python train.py --learning_rate=0.00167 --max_seq_len=2048 --dataset="wikipedia_en"
Below are experts of layer 9 (counted from 0) of a mixture-of-experts language model. Rows are named router (the router's row for the expert), gate (a neuron's input weights, with its number), up (a neuron's input weights, with its number), down (a neuron's output weights, with its number) and show model dimensions 0-31. Each number is 500 + 50 x the weight over its row's rms, rounded and kept within 0 to 999. Numbers have three digits each.
After each expert's rows: a language model's description of what the expert responds to. This comes from a sample of Wikipedia text that the model never trained on.

# expert 26
router:489575594450432535495491484509484410591510494501472624453439468424497525534506569557553538603562
gate0:510556515491567512413438466479532500518552453436539569480552485434487367506503591510556460484570
up0:524504370511627459507472519471388508504509483549517486500529383538633453484457471612501517474436
down0:564537531507517592523494522522454449464518482527491469539463485465484450552573544579531478500521
gate1:493495515536583550474406514479537543594559471447571479503411461506608534425493490538452525519467
up1:508538503474576526568472520480486512542415477550504519536500497466417469417503498475471441447521
down1:556449455447502474527510572481474468526470459606419511508431535495573521599516432542581495454481
gate2:437499527508487484536478585557481545450521529498397454556470462461536465427531543514426486556588
up2:601485472450485451520526557494440586498531489433526510466541478566529429528507562416588536567434
down2:514476556389597412481421481549435515511555469468524528513583493511585478526492546574516580499550
gate3:513497421457555476512500433509555528426495505504424538483415484477353502472502523508497590433464
up3:484614562465559562612482605507495566447554575495479473551466471522509527568520514375588527556503
down3:514528436464493492534484427461457465436488614531576433458526486556609526442586465514483545446496
gate4:494535550517483459312456537569499495494573545558512509454587458470502533416416599445411490529447
up4:505547491535539495580550486523548537498445570542497526499515401536459462590524383549609461510543
down4:471455459529542493568555598462526448394454476442481608550529572468451556517396542487494390661577
gate5:510494500520468559432582603465508457551556508509551514610520450523529480465506486534556434575625
up5:526499536593556591537579598488547515537504469400439547483541470521531474399554523470566388496571
down5:572413395546547473432468441450511492505440463475545548474480400525581579440448457419495469559501
gate6:572527493521495520546474514477478462548530423427559478431498504503509462499486398571579485446606
up6:434549517485519496543574490553443507550507525498508512514539513527435561539468504389508458554445
down6:488543448426484510468427428484538440575390528471578533530454479501526529485485522516455504546475
Time and place prepositions. Prepositions introducing time or place phrases, especially in, at, during, sentence-initial In, plus month names like October, January.

# expert 8
router:521504541467485467558451577520508554498569535520532416519489539510474472499455501456523537551498
gate0:510571586459518527464392632486440511441486525455552514561516482593537520498474457455503434487566
up0:500506506438525549424517467509510427572491532485476477460459528547548517424534456443442556509500
down0:605506521599517504502513534455435476586471513508527455515502520604567436528432498566528517548469
gate1:562487481505539448542490527590490425519505476479559439478419596563553574533448414453510423398436
up1:491493525542548576486546383433561529463489500611540494495486414492470403425543492484553571443492
down1:453528524533603475458445476494466448559508475547527433547469464496499533461542464488525487439457
gate2:442577504471575517498527593462521521552484434518534518537554535561494498520461532627568521530476
up2:492558532570567491533540547462490520521451496521552541520511580512463605505474569582523573487497
down2:451546441590495503494474514558540523508523409462491620392509496513386415578429469559459587535436
gate3:575588516442425531486455486469492565478497417489483526467502473596535491425448524441412517615431
up3:441455414527598586554565505532560460519488576578529427537429570570465514507556461582593448579601
down3:465541520391564563450535504537560402613463441392405459502460500552466484484417436467528399530494
gate4:517503485545535532427525461483440488553476494502569543614424519418434478544468496495567477522506
up4:545459456553497557525588435509478449440503496445482489473586488564512442515505505429473455471543
down4:490593477397510606521460444478511444586501501540517608471387457328539515486545481424479484464494
gate5:512542477523545517470541454587507583517451493580443469586474526475439518384471416573564552398519
up5:539558562534510533600543515477536502453476347505484438550494501527525438461544525481511439433438
down5:512444408502520456528511418558510495508515460463474461441526503594521444431582503515398416501534
gate6:476468560460556518537498471436542557598506465590539429492526560490539490499493496473466541478516
up6:507469463574441490487497495432518555439501536415450505592522498525498523682482462504496524548491
down6:480486566442473607524502567397467462558580495410453572481476580455347537534437569613499492533484
Section and infobox labels. Header markup, list dashes, colons and first words of infobox or section labels, such as Boxing record, Youth career, Occupation:, ==.

# expert 17
router:452494473534462501504585515509563482467484517469426566451527488381441465449484537527539570347437
gate0:536408511519550596486445536439497571569550503492557500498535510462448434500506511506524578606533
up0:566516469515389401535524458524498433422402502490521506505491448528441565518505526529591416452477
down0:458544420583507523495451403505492490459467585513466582442406504479560512529532469517540520445510
gate1:612472513567481470473452541458481559498552585522497460575482464469492505460498595462496503542515
up1:520491582439558512501506501491540496512473565535507507524548464454482497534463633519479596558510
down1:455500452497490470540563548478580551514624524528624492485500521497460539541535391450493539493472
gate2:521464515651422468433455483441496488474501513475483593469512437439465513442447489430502467488490
up2:556514498391494470519527424565444491491545507516506460499561508522565512531559476506429461463490
down2:471551434514539527480472592376564395524521486539438541482494454489474481451523505552499492458562
gate3:411550418491543465475509441529548515367483521512479474518475464435555460378537560444494578387492
up3:592455570536436465511507543493524534522502512412509461492521523519446534441455444474508543565462
down3:513554465495458489488531449521419467433498480528420374531484456452399519519378477540531517477478
gate4:569481495457532506527462541441457480478562513463497476526543573452428472563460659495520641566480
up4:504555409463581446484503470530573489536569532504423601563514436528489568483529531488549452433540
down4:512459537504522439589498438503623483458529500569490468505604511575539499551525567588481504508510
gate5:494458431465431568554527442545573502509436598487454422432529516410421441482495585482441559448449
up5:435410396498451478620519501518529591444511498518528611457522505422494497536461585512531493445542
down5:395509503569575431415473473608580433422549444425464478472474578457496508589392550479458423469506
gate6:585504462472459436602495460509581454454512461511591473436464441466430513475478526462508511517525
up6:474480593535391475428473475520464501570465456461496522557546495547585582417470441510394566460451
down6:477476485564557350516430475459559502349556564441546492454445496500382491580476572535457523554534
Table cell separators. Pipe separators, blank cells, colons and minus signs inside data tables and infobox entries, such as Total:, Loss |, scores.

# expert 3
router:611552443434495459442450578474556469475468495487612476470637498553577425492506577405443420515472
gate0:467545491476474498459398442440460566406479527543514595461466463510450559467465641512492487429436
up0:506525485465464555534404476378457509417387487492542531440380446478522501415433509529490442549507
down0:544412490533492556472402454424423467559319526421506452469477473571574506537553587522565477484554
gate1:494525454461487526506464551463571473478604508475565533552575466525529437512443493526522549585537
up1:495500479449507486487437462547481532527405444497580539500463541484518418462458504480567513432571
down1:489474538544571540513522506516458535497398537419524492447506489502545533474467476435534419591511
gate2:541517451505477523516580468463516562486587542495540489474536470523475465478375399462430498561461
up2:548582521458474523530531510538524446504550545533517477531521528604500413485513355401420498598439
down2:449472517594462499483554462588526465480519578573570458450517531487514480494425573509415522446446
gate3:481576403584455512474498484487536488450525464471540623491505463504489508504426525433526423486552
up3:562540505576395492492558533500478545444448454536521512473480500502478583520501588451488512446594
down3:448496491425491454555515477528599495456464550503482546540508572445572466569581557579517466533595
gate4:567419476466519556504529514464527435500420519488506505506507492517530531483545486534493451524456
up4:430406535608558424450491501561454581522460465534565465443484417470481495566509474502568554400477
down4:464661550523526465577544530495460460405507426473498442542589447445522413459497508393511508553388
gate5:532505401472554528425418522481581468469565562528571447554500459486415432536521549504500571473449
up5:506514449569580563524459463502522461501483549554497463498480432496468384534541502433519487470507
down5:490518684422438563598503591482561511476429496594447420421526507541487458544488503547432461534410
gate6:522531466434565444426461487451555478456516481579506516484481511455459484524477493400503541487513
up6:446579517462577447551438496536497521584461417476487544402524569376494419437530443539448394587542
down6:497474450571448525478526454510463466484397467540497527557512600478441606440506483479575445407449
Foreign name pieces. Capital initials and inner pieces of foreign names and web addresses in infobox and cast lists, e.g. K, V, -ice, -aki.

# expert 11
router:414524481572382551435466591464534468539499534457530419615447498582434544468456552403452520483560
gate0:547522594555445501452466445465524509562505530480454503523414478504477572456476564531478555481584
up0:525568514528518473404490531526566534421491474618470473527537424516396482501564470502517479329481
down0:566412412437529517519508474423493517496527462536480501489438517528596521552510512512470507562465
gate1:467481490484514504578500584523452405535555481505514492515486539582477539511459439500461460538499
up1:487416458518537531488455518536473378548516557501440574550418472424530509527411528502614470412499
down1:511516492521495509477512412498484481473509542470539547599484493236643498478523504482463514414521
gate2:484506501492367529328491514507468484479524562612549541456488441532504568450520494426476412485505
up2:488465542550510531381555489463500482476484490544481454530451440596475539475565453440433519486549
down2:441443542464437514533442503335574451448635423524510627468428613437505527474531566514465487449539
gate3:504507499414474467595533529434521575492522539448557527515491479471467555477488483480433524465506
up3:557437569537482497428452522495507474500478553475469569472441509489557526516457492495553492545525
down3:465464462457461476575543497621472436517566559515509506495512480477428519473516417476547550515528
gate4:518493476514572357560496449423488504520546516558479544500542532499636501488521448507464539552543
up4:541459431426500552508542483577439491452553505576486488447526518519476469616476479474453487448412
down4:410450490546496554403462564511448601450411535456502476489528544659464495518435531470475511506539
gate5:490523585456446565506464497513606374496459569507625538536531557454534542437439596460540498476450
up5:488566446559497481500495464527427459554567572515508476457428496564547510543534557467405500577455
down5:435568535516516416509481475474419594521477455591480490486487486463476473546532569471521435570532
gate6:430494496435586496457529444441455515470508442450517498445490530503471452461528446377452480449484
up6:459487549521482473513498478508510548506544484474474452462477472519436591411487444436432470379573
down6:423441464547534513558583476597373523576548478503466517470461427488445437523542418512441489505501
Sentence and heading ends. Line breaks, sentence-final periods and the closing = or == marks that end article titles and section headings.

# expert 0
router:539498504507575496622526517460549559519540449527509515617454454496505586483478463552503487452573
gate0:553567524499579471522497500498500564486510440560491577631485421475506543357560458487414572367538
up0:422522552508661632388484516517519388486516495503386465454518502439526451572392561505554500597517
down0:490486550527542437536441514636440547412455555556524460663586464482483503537422460503568467296332
gate1:504462408475657378462534551497405431389519490580492486473563494470535546503541514490429492457546
up1:552499396489517449401519572486490522516459539559513404527579494447570553484529552514518519557548
down1:498467491539491545555475441519512574595549524556468490495429437471520537522455463501360515570472
gate2:431500479412564463481411471575431496407505517507598432490527482426475509527508546513506591503516
up2:493473544453485489498573558519433423453422518440471482470581535498479602575528464430571476394538
down2:445550528523531508459468541691499488509585448565525530453344533491481467496463442500444557412471
gate3:564528423547443475579592460455556493531514503493527549551464516488451597570392620466546509512503
up3:478483476516391460459471498514566457435450601452460508497544480513527455531465572402530508556463
down3:536464578377469533509495504626516543527470462506460489514476559595512511496499376573607509535366
gate4:460504432558439478533477434558634546420527572485550453549397489455464501546497481496516568545498
up4:535477558494572562462536576520346485517500478541481512436510449556494510453451481550515511474478
down4:460604504502537469590411465575546536485402421558457454452491487528521520318531491627430554578489
gate5:576608523522610426471540523461547479583503535428523439516548464523535534435473447559482540597445
up5:404460379478565512419527479446536556470544564527408484547487534457491443493494620520512509489570
down5:518479501457654563565468429497440612445377412499522507491396475541421476434524435556495460406474
gate6:436450503464434360485564557422594496501473493488507535497422545457506522484403536489473518469521
up6:438455541482490404542521526482510430534537485493516558582441581479577495420426417505430524471515
down6:464511467466440605529517484454677374516675465555530554410457524467494461444521520547425529452521
Clause-linking conjunctions. Commas, and, but, which, when, however, because that join or open clauses in prose, e.g. reviews and plot summaries.

# expert 22
router:557440583493565526518472439558557413572410496495383441409507527510526408554518492579478427557478
gate0:575504541445579505523454492449461565527477641431498524469582487468558464476492446518481470531552
up0:517462504513553516425598523533460507430526431547545384456465403434487486449522488474434453544449
down0:499486445414557501473567590536474553523438452556531342503487538501486563522427567374460478489522
gate1:553497527488460460481472431411467542565523499543521455463376544539651516481468545490492498517506
up1:430575496582442450490516474505623403441545588500469481425521548548482512453541496532469454423453
down1:510583502521483550532511577540512510519401498524533528478484492533496550469516579468512473555483
gate2:339382542495481501436426430499557512545492509457542485499577493500388459474500543429572506498500
up2:398538510538517494568465467515566548462551531540479575515518522546461579476468469454482452579504
down2:495456338525509477529508525572526468562455520549519579529501530541443399491490606453507456480478
gate3:506563497468545497484494414472553551580554479452461489462522468462401381497531463499479480475465
up3:450480424522516556573538481428495511547523540513417526496467444468458460414576500450528517517532
down3:484463508507391471481489477534459503487516468496569536444532493462442502430436519477545530523452
gate4:433443514497481534462543559511547475526437536454552509509449462473457449465472506490482549480494
up4:454513531504543491513603559482458436465481551499480523533546465488431423461496493458461585564528
down4:542539427460560458418457495615458490492410405497536494484533504449548678474462548385457558455445
gate5:482611524447489418480492502507479494422541439612583439554462502426519508543566428535394530486519
up5:604438488468527576456391449472440503481493537446490522501515544595398551493512560508586548532483
down5:556481487463513380693542455539544534459513506459486435466476516465468497616472378452513502464449
gate6:504512483451553554404458517538449551488467533430537593515539433500531493559456530556464490500491
up6:442494457516510511473475507502514469495523550433517604531529454532452555523441464534458467495512
down6:541490468475443445448456565569441627505505581478571548472483471479434477524471463536498479499472
Learned word beginnings. First pieces of longer Latinate or formal words and titles after the/of, such as rep(ulsed), trans, Prime, Prop(het), Symb(ols), vit(amin).

# expert 30
router:448529557507446483435575598401500510495515550503469408594473398513460496437440513516427591458625
gate0:554412509528505509553468485572507522513478505422474507411452522540443557513436474468485529434465
up0:464536467528504396497531509496456496516517495523552473560520500431481497527567416608536423569533
down0:541637380569498440496574461454528504490459375470544566500544522517522484536440449487581529542508
gate1:416431527660517447478469499507519503524461526593556414521568538524517500523527409543486565503475
up1:444559545488501463446462441514519525610431557519508487522494474532508557521481476440460508426499
down1:512442570578524533454554541447447528462393496469466394501513369509576456477503539481467361560542
gate2:506537397521454511537559529514495448495426517445545408489520474438565431424443513465502560469557
up2:507471496518461539541510508598514537473494488414411522497554354488531641433527558546529417601525
down2:549511494597529506532539533523483478411444526499539505555448485495406456430450541419525530457418
gate3:614541404505461509439435584541562603485561509498484440562495462519496508529484514560538418449535
up3:410505596444599485469507386404426456479476452500606531474575496528543483574541467440435565580428
down3:571451412546489410549551466469543464586435450482477582459516451547490529546463397582497492530495
gate4:558438509482581538443565508493535447509457511507525507420518505470479482467568410481535517488527
up4:506453556502561492445457495527532485487514492593538579505498533493465591525570364428432548473477
down4:487472523490489558449537521534465421475471496471461628530547476520539439548439490509477519453449
gate5:515579443511432469503565433524490539423571534394587495493510466462499466443421506478517526470526
up5:637537483522534487475528416559475443420574552414600524476511479524540534452517427491485487484519
down5:505505547402440618521453579542414511515436495502492528390402528431436377544506550537450506509450
gate6:470540514534428522470452567459503409491563507542444498507517484395447538374437441399471414488506
up6:589486505482529460431487409499480559523454472483501535468520540547486450583634533591532475495523
down6:493551492520443426518403561562467526435500532472541425516493475540506565464541434499540482588457
Line breaks and headings. Line breaks ending infobox fields, table rows and paragraphs, plus section heading marks ==, === and table separator rows.

# expert 5
router:443500420498534473403485487479491559625486484561446444492526530525559436484515428427399483536466
gate0:541491513482538451427579544540512478475471589556564464463454510482621553446471538481451433475585
up0:462433456605520568543541535530395473577617562518450472463460481420516511458496466458486470488577
down0:483520446573485544460570569358494438537425508386437483562503476542515450575483514484524522555566
gate1:356454453577498469445476463528580453571518470551556511474614456491487397497547520390374519532459
up1:526499552490453437513490560496422518517522536622456497536500478512400473438522344443474612534416
down1:439503510535581426556503514525476490496520579496600539515578499479507439379544576462490479384505
gate2:494569493483570425477485579569474481615554509567526505531491403429598517561455439633418516445459
up2:520364557507494502568559456470548491474524448493446481443486612552405487518505621409518493537485
down2:584493478497508457491451470495425622538569456526403468562583454539534539539411527546550542517439
gate3:418466494460559460491495424441569512543521525562532488564517493551585413554537501407507560526481
up3:436569477474500462466570520575551617524477548493503511458414430424430433514424452493592447433575
down3:534592497437546524497565513578444434488442592360490520487461499501434520435597409557531441426541
gate4:526626459523445518452445422491400601545506564535434620431551435423485451528411586481510479453432
up4:421425606528559432594590525543556484436467489527489503520459507598526530445525441480437553439572
down4:532484489415501544452592527518551560472465518485541503529515482441445460432589489455564552577492
gate5:481528427517524441490499521504530505506496540561530497551487441549494389476544442527490410587504
up5:444487452524504427457608530483462476480432491609547488387462508496471452458489475367485513438550
down5:495614451569488436507428574481597497559527508604540502523510614439454564472371466429578443501491
gate6:532467557462549505457452590489547553524527557574494503525473474489625480444584508545597586571482
up6:533451487516506505583468476501573457449453498493563542497517619614425426452446615514498490504501
down6:549571430535388549495534485516393482406482460437438573540468516505471454490544492592499491547524
Occupations in biographies. Occupation and career nouns and verbs in biographies after a, his, was, such as politician, footballer, lecturer, served, professor.

# expert 1
router:461469451447587544451502482455568534546580497478528549570497540488482567545574548503558519473550
gate0:522435439460455546418483482442584480579505470464424509510475504425439590530440475445463517400490
up0:532502477454504381547564516559482518530522520529589481446534512495583424440520512614539508563594
down0:468459602529469507506586565526473516472415453613531494557591530497561521566473510575588492475422
gate1:605463510526471492456565512455465487517551610416562507572522396530473504458433512436500570426516
up1:525464583487468482450623514415525566542539471484604496510479497540593466431438553465443434536514
down1:465483536398414477529446510508447500494519468584369445565447603513471442507483436542444468484490
gate2:586526495514428552469499515473561530459471461513562543565487416495467609501552511546570533447484
up2:393430452475513480485481532617352416459456532520432486454491611571520397519463555459436460615570
down2:600549506454354549424524527502425507544467480539484395491449503485473508471520429460481575550537
gate3:454576512574318337475524473515577411529476514393530506519381525525513479477461538480507445550536
up3:460489397452642437467526514468434640525513498529425486477535485553546530476595475470426476457459
down3:553566406505452480480451475450473441444587501420553495439516637490452463429466487523500541578641
gate4:429482523512501527440547483511552508604533474453553543513482465512545396444449444430603424517523
up4:453407457419515542473435511458559478479446539471373526491483485582426545459474445382450551395496
down4:411570486511458447420535447427401504505566489485553474470488516565448420522374560542434360437427
gate5:509525559502525501497638573523428438580406435474559545475476487482488440436485476495406453430482
up5:496463450440482448582314407443573596484514554399527438413462494437487550566511490429543466453519
down5:508504498520500482589452418530551535455418444250514480570530457573541439431412424473551420621520
gate6:476473584557498453496433524549510447436431569498589479450433456527464566487480510489330604528432
up6:446372459551490409485479461506513559592511490426484517494448397503461483493542416562499510552395
down6:574386497516439481474524552460556498557448547448514520482537501480544546482494591475447435452461
Clause-break punctuation and copulas. Commas, closing parentheses, colons and is/was/which where a clause or list item ends, especially after birth–death dates in biography openings, as in ), known as.

# expert 12
router:521529507428547534523488488577449425559507435561475578434485473464524529520542524456408544606539
gate0:526451534490606465530428515551534489403443479514505543496479476471451557502465585544573562531554
up0:476462522489435464465581530501572493546536451600506481545413441559503409525448463468450528407516
down0:463468515586557462490556474519472566464444478444382415487456486512530462541455518506519521482519
gate1:434473493538441471509551524492488437575506508485526515582530527548484511460406542516493502516455
up1:447465468494479486529542491586451512443474511514522507495420383493506499432514507531531547457481
down1:478530454481525526538318459349476539524462468540575577493414495455426570447580542520457476565579
gate2:535490549513456541529458495460511535533479509454557528509510467489477421502515443446586590542495
up2:544508506498469520438538440537527547522484573531488524487534481489581404477478530367530500641560
down2:501474490473502542427497456529515479594562517529470610551354537479521512512533400442499475638537
gate3:558545418495602506475521577547494389494478514452463488439470468548536544587517445449538529567536
up3:485539416554597539473537510525530488515583547452503432494498514499503402510549464445550482544477
down3:480507457484442599510600504480509507572472539385554444520534437516497590499553515613554536586397
gate4:522516493525555462445456461556509492512538562500459546495506486481462534551453498465423570485408
up4:442504573495445442423481564406560494619524560562433514539493470510502502548462453426508502541395
down4:525552492565542510485500490528488467464458547567547525543489534526458485571446515552499587538482
gate5:515574503539595461423407494480408528509502486513489451456557546407525516422515448502528566444464
up5:480474539511527445384484491525419546465593476542609481384570527427542429380523462402505536418499
down5:536422463501501525459567532359386446458481579546572504572485551485522441492459440541335464522373
gate6:463500511593424470503561520528457581510464453511476505576511444495498531398447493472511543551496
up6:405517423534519485382488483510495618581513546483457437488482403510532496509536421414515536496500
down6:464465492536555489528463538495471525507500533567494480508564498493509538448601399445468480403581
Prepositions after verbs. Prepositions and articles right after career verbs or nouns in biographies, such as served in, member of, detained by, during.

# expert 6
router:477566458521468339640436466522418443540480543447450450477436497534545455572600433498524412525451
gate0:441503487443448448463539475462483520513535530519576538520568428461548602453490503530481539609561
up0:508464492437439420471559543452503628494483570526535490530575488485572588508468535505541485612524
down0:470533565460434557686664577400484523504430580483524519501587493468533464505550508533474477508529
gate1:418520409512470483549503473465514529458551478529543645472525481463519435465465492469455501445419
up1:527567420557480463525489555418573510425509521504512540468546493482515554467462440452375559459431
down1:437545510492489480458495399390596491402523473487511489445490515464508627541453488484502544504512
gate2:506625471539461525460553455497554524459513449524596551565516550476556446488529520469540473472517
up2:412323464453497492463556549534510498646480528548396436388536484481445555510464532611488428522508
down2:556550467471447432569490543512491482466526537498505485533441428395499497441521479402428514519545
gate3:460526450476522490449569493531492518425503538403491465528560627522584378470499545560511523488466
up3:589469544576507584613430487459510474560418450589537492483455461493449512526471522497514465504560
down3:646561488479445511494525429502516519524512520522463516466488579628401559514540449500489516506514
gate4:462505492440543466536486640476472483599542565420504411556533600500518589509491415535486415525499
up4:492537458504534502597518556562480503530561555475528422535489561489532503440500487570566498568547
down4:436533605500485501445462500426532539445501458479420530541517474477510511573587497530510434538481
gate5:512468516452446487464526409448477505594510558465571435575520520486470455410509514569537514449536
up5:487542532383461493528603388520456513541529531510550413656512513495469451485518517560550535524506
down5:525512496574475477550399564544508463563586453615461533542575451486509505495484513447486515470524
gate6:489490497420505396587544538453512475474554511535469471492467547518540563438462415552535518492458
up6:588513504560489580406442457512537485576471509415473519451539512520432425513537548385476496464552
down6:464482416491489594371496505470593408526526440517475449468477515532564468434414445463394557447499
Non-Latin byte pieces. Raw byte fragments of Chinese, Japanese, Korean, Thai characters, plus accented letters, IPA marks and Latin word pieces.

# expert 19
router:581501516420530533544485561434475448511515518458445498439465460608661561481570528461500469544510
gate0:417535579466448515518436496569496528389578458443538585469462545416466467590468419509444547536557
up0:495427486583538519533503507450436409595511606494511537486555474446515485398512564512449432526474
down0:586442439456500441520476455509554495477456420559452561442466435513447501476444498438480447510492
gate1:547542414544487502462464484538537506511519511421550438502475425565529469393460394459539421511540
up1:465488595434546545568537474538517387529457561494514500488449549515469486487539482541574495525531
down1:467425570544552505571526522537432519488375502407499487636450417532535579517485457576508499556448
gate2:507476525408474487358434450492583471462483569506476501526430627540518497490528538458488531578506
up2:437597457618493568504514442424571540519477379485454414459506538490544475546550490535541531517456
down2:560503507540510451435523452465535489519538491402480568524323400574568543479449536512471501418509
gate3:523504449491357523514612482572518528452554508527532460476427578477461530516437369516428620540474
up3:526504555476536518538435473458531467480546505467567508572666448530558505475516612487542473508501
down3:502511509547486498510588498566477538521571434481536459448484527518493507503545469451470434544559
gate4:476520494501464554503490530445582498528501592462594473496562441458517634491393554437495511495562
up4:607501507588504441509493434498477477496521513523447531468499542463457414522525486488461452522450
down4:474581473482475455452459510554462430568453428436506507542519507533520553435496532493535482494526
gate5:481441506556422509551490519560492516510424486488478526466450478552479614550518489600375550438536
up5:548470525510497485487498507486490494451421556638509536539521444470515545514541441416533473545505
down5:522469407552541547474557434431566501548475445424524469489524543507537509494495554466455439590502
gate6:501542446547462432416528527460535513408426447574489409516500460476616541551441561497484514477454
up6:595554522471468427587414546475451520498422494514528428512486484505566570457517478539527523472537
down6:518518542430489579535522507447502477536514537463526512454442463455486494558525561476420445449422
Foreign and Latin name parts. Pieces of place names, personal names and Latin species names, such as San, del, da, Cape, River, Pterodrom'a', -ieri endings.

# expert 20
router:500524509567357458565566483461536502564491403507565577434479548456400464548527494507501538431494
gate0:485480532520507514466397483544572472501580588466516539460541509467519505544480615512500447517517
up0:461526553549547574491488552484627404567479472551482521496565602562516542496467428606568441546465
down0:453442489440474479430512613568473459479572508533428430480461448526508497440469522486391570433439
gate1:510481516503518533479477500534477558389473511477527507619474492554505570510446475481502487531612
up1:525568458522518456504498500545491566459541463513449542536501448492567421445461548573483424524484
down1:482436603489474458530439489458502448570386506568485572510552469464573475482516552553447463481510
gate2:476386578491492465494513517513530541474513416581570530537500528513526429467476461557541567526536
up2:474518523563500511532564489554512504439473446511508440553531537513505459496484495506512561551490
down2:513456473496541466534480483440490508468503560524513466572412476424515549517628451402563497569441
gate3:487511429500532515466553501502470510457599467524519478443470479449518517419539448521441520555487
up3:515529451429450500468466547395562501415572481474472447473439503513480454472525403391454483536558
down3:554486493489488480466570582485445484516493542477490523582592414447456414560470512489588422514576
gate4:467506547530559562386582475520388558602509567529519623531446499500523421563448456516557512549528
up4:527501558478363422493579522524491482476468475563586567525481407528490475498603486464546491514465
down4:535530434487540491516522502446543403497495502531439422443522494479487438512443497525532458509543
gate5:496446491499430418552454573489501450532493466473519462508543477501506440572475549532498531411521
up5:551490557453396395554532569402487499512491472491504536550519505516476421593461472444580591435525
down5:497603492503600420491528536463481371495578519517510532415536530454500551482519449410488552469493
gate6:445483490563460513461514531520490490548566468447540514477637530503490581557460553472476479465542
up6:432470526529399486481601559531494521557582497460599535474625566528473488541445582520523478466538
down6:451496575479411572553458483558454553487528440507440607503491585443542475545516496427503468382447
Quantifiers and determiners. Articles, numerals and quantity words opening a noun phrase in descriptive prose, such as a, two, several, most, single, entire.

# expert 21
router:515530355475595405422425518427454437480461459493618486541552543503533554446444534397480444393508
gate0:451536514482550488347456501461505594605428489544447482527499510507523507547512458473480453548460
up0:492574623435537487556498470466464510416527466557477539462456535454520484540616503535538434426475
down0:469612464536577461465488527477585545498544519521451420539582369568492431517477478532586508428536
gate1:536478509572502546404565384554481374499417496485609564573433497501493599539481494509419527504519
up1:472544411425500474523433471437591525509546488612427486485528505559511519581416479529563480616447
down1:425459599583483550533495470654441514591427575424518565489604438518512455471563527449601539462504
gate2:529455456452543565437461475493506464581525470550441449528546473463566493501508387450371511505432
up2:476504376430560506422493493532441582437394536555462433524527463476523584625472448376455528545510
down2:488522360620584512489454491417716450580517458411581445485532527458518478434410542511430549506572
gate3:476484514472457475654442462511501500467466537492589494481579460468549414478422508525477489522462
up3:518496470427598514478565484532503449560424439562455514385503528527536457551586605575558506495500
down3:576569416553530453512414481564478455540570436540623392599475498558550525470546462594525475424562
gate4:442511620458495387488524473513510571419527509587572621527548562439677448471409557579483451590454
up4:520435630498502499593501458478479475545541439487482554484420463520615503497532432519522407529489
down4:448484408519582548455539518430505472428491551479521511604487478526522471503526528488607569504580
gate5:507620460517479545615552435516545454454505547464573525409603547504492490425520585526523544550568
up5:498610428499584379472544400529491528456560520606590500473607529485567418443510452546523473611474
down5:569496654467484420423527508492488452586439451544475473536494474465560518565514483516400414491385
gate6:404425530501445435427501385521577474543479512445545586642414568453505465481503644527464453555485
up6:530627490526422552470497470399586518517548420443470469421560451466520572518482538407499489624537
down6:545525507441397506607526596611565537478506561534558511440442483553553489380514437514485452461466
Person subjects. Sentence-opening he, she, who and surnames as subjects in biographies, often after a full stop, e.g. He, Moore, Dunn.

# expert 15
router:568555524458558512519441583524549476542419488511529501444511489574701529496636554545479385532462
gate0:467558449545481404525534508447459561485465451462541517536452500493568620515365556503517515533509
up0:425478465544595465445505611502424513488545392514529487498453503554582553510491533498482483528513
down0:505394539557583480461465494486500543605437561461485481505488476517476488541537555539469551620483
gate1:493590555440575507451566576501520542538464509536417572477503468483533568390550473548512450472465
up1:383516463568476500513466489495551576379528415504554494611441498448339498623550559451589554528580
down1:535507469498496513487553511580576469455587504536556417552457506468534461460407524518419563531587
gate2:506460529531494522511467548473550502465486580484514460462473469449510534554395575468528442514538
up2:457571514533571484440530602520485531509490493493473512472566504539534479464538394534457487478512
down2:475492473516438460449526516548475511555539498467464449523533506494472520494382562458525594570517
gate3:522581436483573496421579424537520495448442481517515477490500558491470406567447531555496432379514
up3:547583505549545475496439477489450507531473483529474493565476424432543557541492491492464435460487
down3:492529506561592341495589537411455487568486492410477569485473564554469524447567386435605535455452
gate4:434523514500484408419482504553516550431450452482440576525484528474416491535554482462477613531461
up4:534549569515493514596489588476455512555504615578513615464548483501499541450478529502511523404555
down4:493447473569562392540507482506544486483454527553509453547451478404509499503559587478486546501489
gate5:625438463509499484499539562515579504442529507462522574478489463465495524600514556405451479504466
up5:436517519527506441610579535455506456462576454547540575488455492532489625531509461534504487550472
down5:519573542481508487612542440518506441534482483614492524535438389483471551509482493465476522469477
gate6:471480534518477499526448468493477515523464570628449488436616477558574457497533526494394462526449
up6:460429487548520484400506646481493466530517531518525470560493489528453512488472536521503646359482
down6:549397637535484533612480443563535539513426566499491549446419519563508501643588575573519447599524
Name middle pieces. Word pieces inside or starting proper names of people and places, e.g. Litch-field, Du-ques-ne, Brink-en, Mar-, Sal-.